Below are experts of layer 5 (counted from 0) of a mixture-of-experts language model. Rows are named router (the router's row for the expert), gate (a neuron's input weights, with its number), up (a neuron's input weights, with its number), down (a neuron's output weights, with its number) and show model dimensions 256-383. Each number is 200 + 20 x the weight over its row's rms, rounded and kept within 0 to 999.
After each expert's rows: "gets" lists some tokens that make up at least twice as much of what it gets as of all text; "comes after" lists some tokens at least twice as common just before its tokens as in all text. This comes from a sample of Wikipedia text that the model never trained on. Tokens count by the router's weight.

# expert 0
router,214,182,196,253,188,228,219,203,203,219,232,181,202,245,210,211,207,204,208,207,219,186,195,210,193,204,219,221,193,207,218,184,181,177,202,185,168,156,170,183,179,230,217,209,177,191,190,216,187,197,202,216,190,205,206,196,179,195,201,185,181,205,168,230,191,249,217,181,203,202,178,181,199,242,189,201,151,180,223,210,216,211,185,167,217,206,154,211,203,177,195,193,239,216,170,184,218,237,181,210,201,211,208,204,209,212,206,202,233,198,192,239,178,183,202,179,234,203,214,177,194,178,197,176,204,220,202,184
gate1,211,218,194,190,190,197,230,198,208,192,199,185,189,199,185,187,164,200,179,189,209,188,176,251,194,219,209,201,210,226,190,186,174,186,204,191,197,162,217,210,165,195,228,190,199,148,174,194,207,175,204,222,185,219,157,224,207,178,191,206,195,207,210,161,211,206,187,190,143,233,198,196,205,194,178,155,175,225,226,214,206,187,203,187,210,216,167,202,176,195,176,205,216,172,210,197,197,216,230,211,214,184,194,230,184,181,220,209,217,193,209,205,178,202,218,224,220,220,183,224,197,200,222,240,184,210,211,206
up1,233,205,170,203,204,187,186,204,204,187,195,142,195,207,180,198,177,178,213,165,216,188,183,198,221,171,188,164,197,188,197,217,152,184,200,187,189,170,216,227,185,207,201,191,210,150,178,196,197,186,208,204,178,241,158,233,225,176,193,193,199,215,204,214,200,230,199,192,169,222,210,200,181,180,174,183,174,202,220,212,175,221,236,206,193,196,186,212,195,194,208,215,190,180,199,207,154,207,197,193,211,193,189,207,218,199,205,246,205,180,196,214,184,183,192,240,238,212,192,210,191,194,213,199,185,239,222,200
down1,194,228,190,170,166,200,210,180,170,202,214,203,241,207,198,172,181,216,239,202,235,189,246,214,164,228,194,215,203,192,200,202,222,167,152,200,203,206,195,208,213,204,220,179,212,174,218,181,203,219,198,231,210,187,192,187,195,171,213,217,225,209,195,191,204,201,197,199,214,171,207,198,212,187,202,206,191,177,194,203,216,207,222,229,155,196,208,219,201,198,180,195,228,190,195,214,217,204,186,224,205,183,192,213,224,226,222,188,210,215,216,180,217,213,190,203,223,201,206,193,219,240,161,192,172,185,214,204
gets: "|", "%", " years", " km", "ation", " m"
comes after: "\n", " the", " a", " of", " his", "s"

# expert 2
router,221,206,184,218,171,210,204,199,187,185,196,214,206,229,231,205,171,188,219,203,214,191,202,214,210,210,174,221,215,193,209,207,209,184,187,190,147,174,214,187,230,205,194,214,202,183,211,180,198,208,223,173,242,212,229,220,169,204,203,205,190,221,170,190,205,234,195,207,190,200,204,220,178,207,163,182,186,221,216,218,214,193,180,181,201,206,170,197,201,198,185,194,208,214,159,180,213,240,192,213,215,197,169,220,210,237,187,194,210,203,197,253,197,187,165,201,216,203,184,191,188,186,210,188,182,209,222,186
gate1,224,181,148,202,216,172,218,207,234,189,227,203,217,206,237,231,207,218,232,177,175,189,191,172,171,206,156,206,204,156,219,196,210,232,203,189,199,175,189,191,190,177,189,205,204,180,219,190,222,194,207,207,210,198,218,206,185,237,230,201,206,217,207,201,226,206,186,189,213,240,187,173,189,187,208,232,218,215,224,211,186,221,196,232,172,216,187,228,214,187,191,169,198,205,159,212,240,186,196,250,211,198,165,188,218,191,249,194,235,210,228,208,219,216,228,178,204,227,221,207,187,168,215,226,180,172,208,192
up1,211,214,199,199,212,188,179,165,188,217,179,207,197,188,206,194,159,212,209,140,159,183,218,211,216,227,213,209,215,219,229,188,203,183,187,193,183,171,192,209,168,196,187,199,169,183,238,185,169,225,213,196,186,216,216,167,220,213,193,190,211,197,161,189,211,211,177,185,197,220,155,198,227,192,188,184,200,214,220,189,177,157,177,193,212,243,213,201,222,169,238,206,183,193,197,219,229,236,198,210,201,166,161,179,205,236,194,210,165,215,193,185,175,196,221,208,199,190,184,171,222,182,186,189,200,223,197,200
down1,199,194,197,212,185,200,204,222,227,264,185,219,209,218,176,192,240,219,183,172,237,193,226,207,182,183,205,206,177,207,225,193,212,203,195,193,223,199,208,171,208,211,211,203,181,179,171,173,179,200,194,215,188,205,199,228,200,199,190,203,155,180,227,209,190,184,205,171,211,160,181,199,207,196,180,233,196,176,182,174,171,191,132,177,173,208,178,187,171,221,222,234,231,231,200,210,234,204,211,222,191,158,212,251,203,186,203,187,212,211,192,207,200,210,226,191,179,228,205,203,162,206,168,206,217,199,141,207
gets: "\n", " it", " film", " season", " It", " team"
comes after: " the", "\n", ".", ")", " a", " The"

# expert 4
router,182,198,169,164,168,228,187,210,198,217,238,219,199,232,179,198,178,206,228,210,167,196,218,211,198,191,204,214,211,196,192,166,196,210,184,200,185,173,211,208,185,211,218,197,202,196,201,206,168,233,207,194,220,209,190,240,199,213,207,224,191,225,186,209,187,205,223,217,192,225,208,191,203,198,189,218,217,216,213,200,206,199,235,179,185,196,179,205,183,185,143,190,222,171,215,205,227,211,202,221,210,205,215,228,212,209,219,191,214,201,206,231,149,184,169,167,199,202,209,166,215,199,195,181,207,232,217,212
gate1,184,215,255,175,183,201,187,166,190,222,214,187,186,204,203,221,235,212,173,189,186,181,203,201,172,203,191,191,227,206,222,202,210,215,197,227,210,222,230,157,204,200,212,166,210,159,239,186,183,188,196,203,183,200,193,228,230,227,210,180,202,199,211,229,195,203,198,194,215,228,173,213,214,232,210,189,189,176,228,187,209,223,186,158,209,206,200,226,180,242,196,199,180,205,184,204,219,212,216,202,179,245,216,211,186,171,195,206,194,195,194,202,209,184,184,211,173,212,189,218,195,192,159,194,200,191,183,226
up1,222,200,154,239,230,192,167,227,208,172,158,199,193,197,219,148,179,211,182,223,219,222,235,189,236,225,219,214,210,201,197,231,213,196,174,167,201,197,187,227,210,188,221,232,209,199,207,178,224,224,221,217,208,187,220,194,183,198,190,196,203,203,190,191,194,192,234,201,205,209,215,174,174,210,191,189,231,212,149,210,228,176,204,209,199,183,212,209,214,188,206,198,201,222,220,225,176,212,200,178,185,159,201,169,217,195,181,191,196,207,180,207,220,210,205,212,192,157,211,180,216,204,184,203,229,226,227,173
down1,215,188,253,217,233,192,155,219,182,212,182,177,186,208,209,169,205,192,187,174,197,196,207,210,183,206,204,196,219,189,181,214,233,130,185,209,206,227,157,252,176,246,185,175,177,195,217,178,165,199,203,199,214,235,218,189,175,211,201,230,188,227,199,215,186,195,204,191,201,204,206,214,168,248,197,191,179,220,185,199,229,205,181,208,205,211,210,183,200,232,177,194,190,163,206,230,206,198,197,210,191,200,215,209,216,203,205,202,200,202,198,170,204,192,217,160,209,230,180,198,192,207,187,203,239,195,179,196
gets: "1", "0", "9", "2", "8", "5"
comes after: "1", "2", " ", "0", "9", "8"

# expert 8
router,207,215,171,160,208,177,207,219,182,219,231,197,240,184,224,184,195,204,211,246,186,179,222,214,177,167,225,177,170,225,199,182,189,186,191,194,151,183,235,203,224,229,222,207,207,199,245,192,157,225,212,207,209,211,158,233,177,217,233,201,155,213,202,210,221,228,184,193,199,197,189,190,197,213,204,152,216,195,208,193,232,239,195,156,178,189,177,200,209,189,172,186,202,202,156,187,225,226,193,204,202,195,170,229,215,210,189,230,211,187,200,202,180,170,169,230,210,187,202,175,179,208,188,174,226,197,217,192
gate1,204,214,204,169,190,221,220,200,187,201,229,195,188,192,278,196,197,235,234,193,194,163,178,199,163,221,217,217,204,183,187,169,185,211,201,201,181,183,220,214,193,208,187,224,193,229,186,218,195,197,212,202,218,239,158,184,220,177,231,230,186,211,219,212,218,221,162,218,187,201,234,215,224,190,198,201,218,201,175,192,206,225,222,169,216,168,219,213,209,198,138,188,197,208,213,200,188,173,186,190,212,204,194,227,197,173,213,216,224,217,197,212,205,190,213,202,199,216,223,176,170,193,167,206,206,204,203,200
up1,222,209,232,182,210,192,192,231,202,227,190,204,222,202,204,216,219,218,185,197,222,208,193,215,194,197,222,194,191,199,202,183,204,185,165,244,193,211,206,168,186,190,214,192,173,197,203,220,193,198,197,217,204,176,214,217,180,226,187,225,183,210,196,177,147,210,220,216,195,191,180,204,244,203,221,227,243,229,227,196,192,193,202,216,234,217,181,218,221,233,244,185,215,179,179,227,225,215,191,228,217,207,197,192,224,215,197,162,216,197,200,202,206,214,213,213,203,210,195,191,183,176,195,218,195,183,167,224
down1,216,204,208,191,201,186,198,172,219,210,219,242,200,234,190,159,204,209,206,204,214,200,200,172,213,192,193,223,202,209,203,192,204,212,226,147,200,219,203,183,193,198,187,210,172,209,197,180,201,235,179,215,192,227,199,171,216,208,220,194,208,216,209,174,246,202,191,219,204,231,183,164,178,218,199,165,208,213,214,218,211,210,228,199,182,180,219,213,187,165,172,251,216,165,230,237,182,204,190,187,188,178,197,191,195,217,177,197,205,222,222,175,225,168,168,177,210,188,178,198,167,229,205,202,207,174,191,251
gets: "0", " was", " to", " had", " has", " have"
comes after: "-", " was", " (", "==", "|", " he"

# expert 9
router,196,186,195,208,195,235,182,213,215,224,226,206,201,236,184,194,176,206,215,228,217,212,215,195,205,235,206,228,208,212,193,205,184,206,177,228,158,165,211,205,224,239,208,214,192,181,159,195,187,243,229,208,198,228,219,226,177,207,190,194,189,190,196,220,189,224,202,212,198,213,180,194,201,219,167,195,198,211,208,177,211,218,212,194,215,164,179,182,203,203,212,164,197,200,180,189,196,219,195,234,220,185,176,235,220,209,205,225,218,193,172,235,221,196,199,190,182,206,194,211,194,164,221,178,194,193,213,186
gate1,186,205,215,242,158,218,180,204,188,217,188,204,223,188,181,221,212,196,220,208,155,190,182,206,212,175,223,181,174,217,213,205,192,193,170,213,199,203,213,182,187,196,200,194,194,193,208,192,191,202,192,150,219,185,219,178,189,160,214,172,185,205,144,230,156,199,225,193,207,219,239,210,202,212,163,209,189,245,228,202,211,220,215,191,180,211,218,197,207,219,176,182,221,213,162,179,219,198,177,225,223,225,212,208,177,172,206,172,180,161,213,195,200,230,184,201,216,190,201,224,160,181,258,193,213,177,220,181
up1,195,198,202,195,204,178,186,214,238,213,186,185,195,183,192,196,229,193,214,224,190,182,213,205,244,185,196,184,184,200,191,188,205,232,209,170,215,167,192,199,205,211,234,158,207,194,185,203,194,205,188,206,199,221,222,226,171,166,219,186,215,243,168,229,219,191,179,196,198,220,226,217,188,222,180,175,206,204,193,206,204,198,225,228,192,182,163,153,194,218,182,165,211,223,219,199,223,192,188,214,195,178,196,175,240,211,198,216,161,239,218,222,189,202,202,217,231,200,180,180,189,203,186,212,183,170,230,189
down1,227,196,203,212,194,190,223,194,207,184,203,221,218,204,165,190,165,190,221,213,186,187,194,217,224,191,184,222,217,190,230,237,201,200,214,186,170,219,208,184,199,194,188,209,193,213,183,194,165,189,197,229,211,208,201,194,216,213,200,167,218,185,192,220,196,216,221,231,185,219,210,185,202,190,204,219,220,221,238,162,199,199,194,184,213,229,196,188,189,200,177,212,189,222,194,195,179,230,195,201,168,224,211,219,196,209,219,211,196,200,169,189,192,207,251,214,193,223,160,219,166,214,224,224,182,189,202,187
gets: " ", "2", "1", "3", "–", " P"
comes after: " ", " |", "|", " (", ";", ":"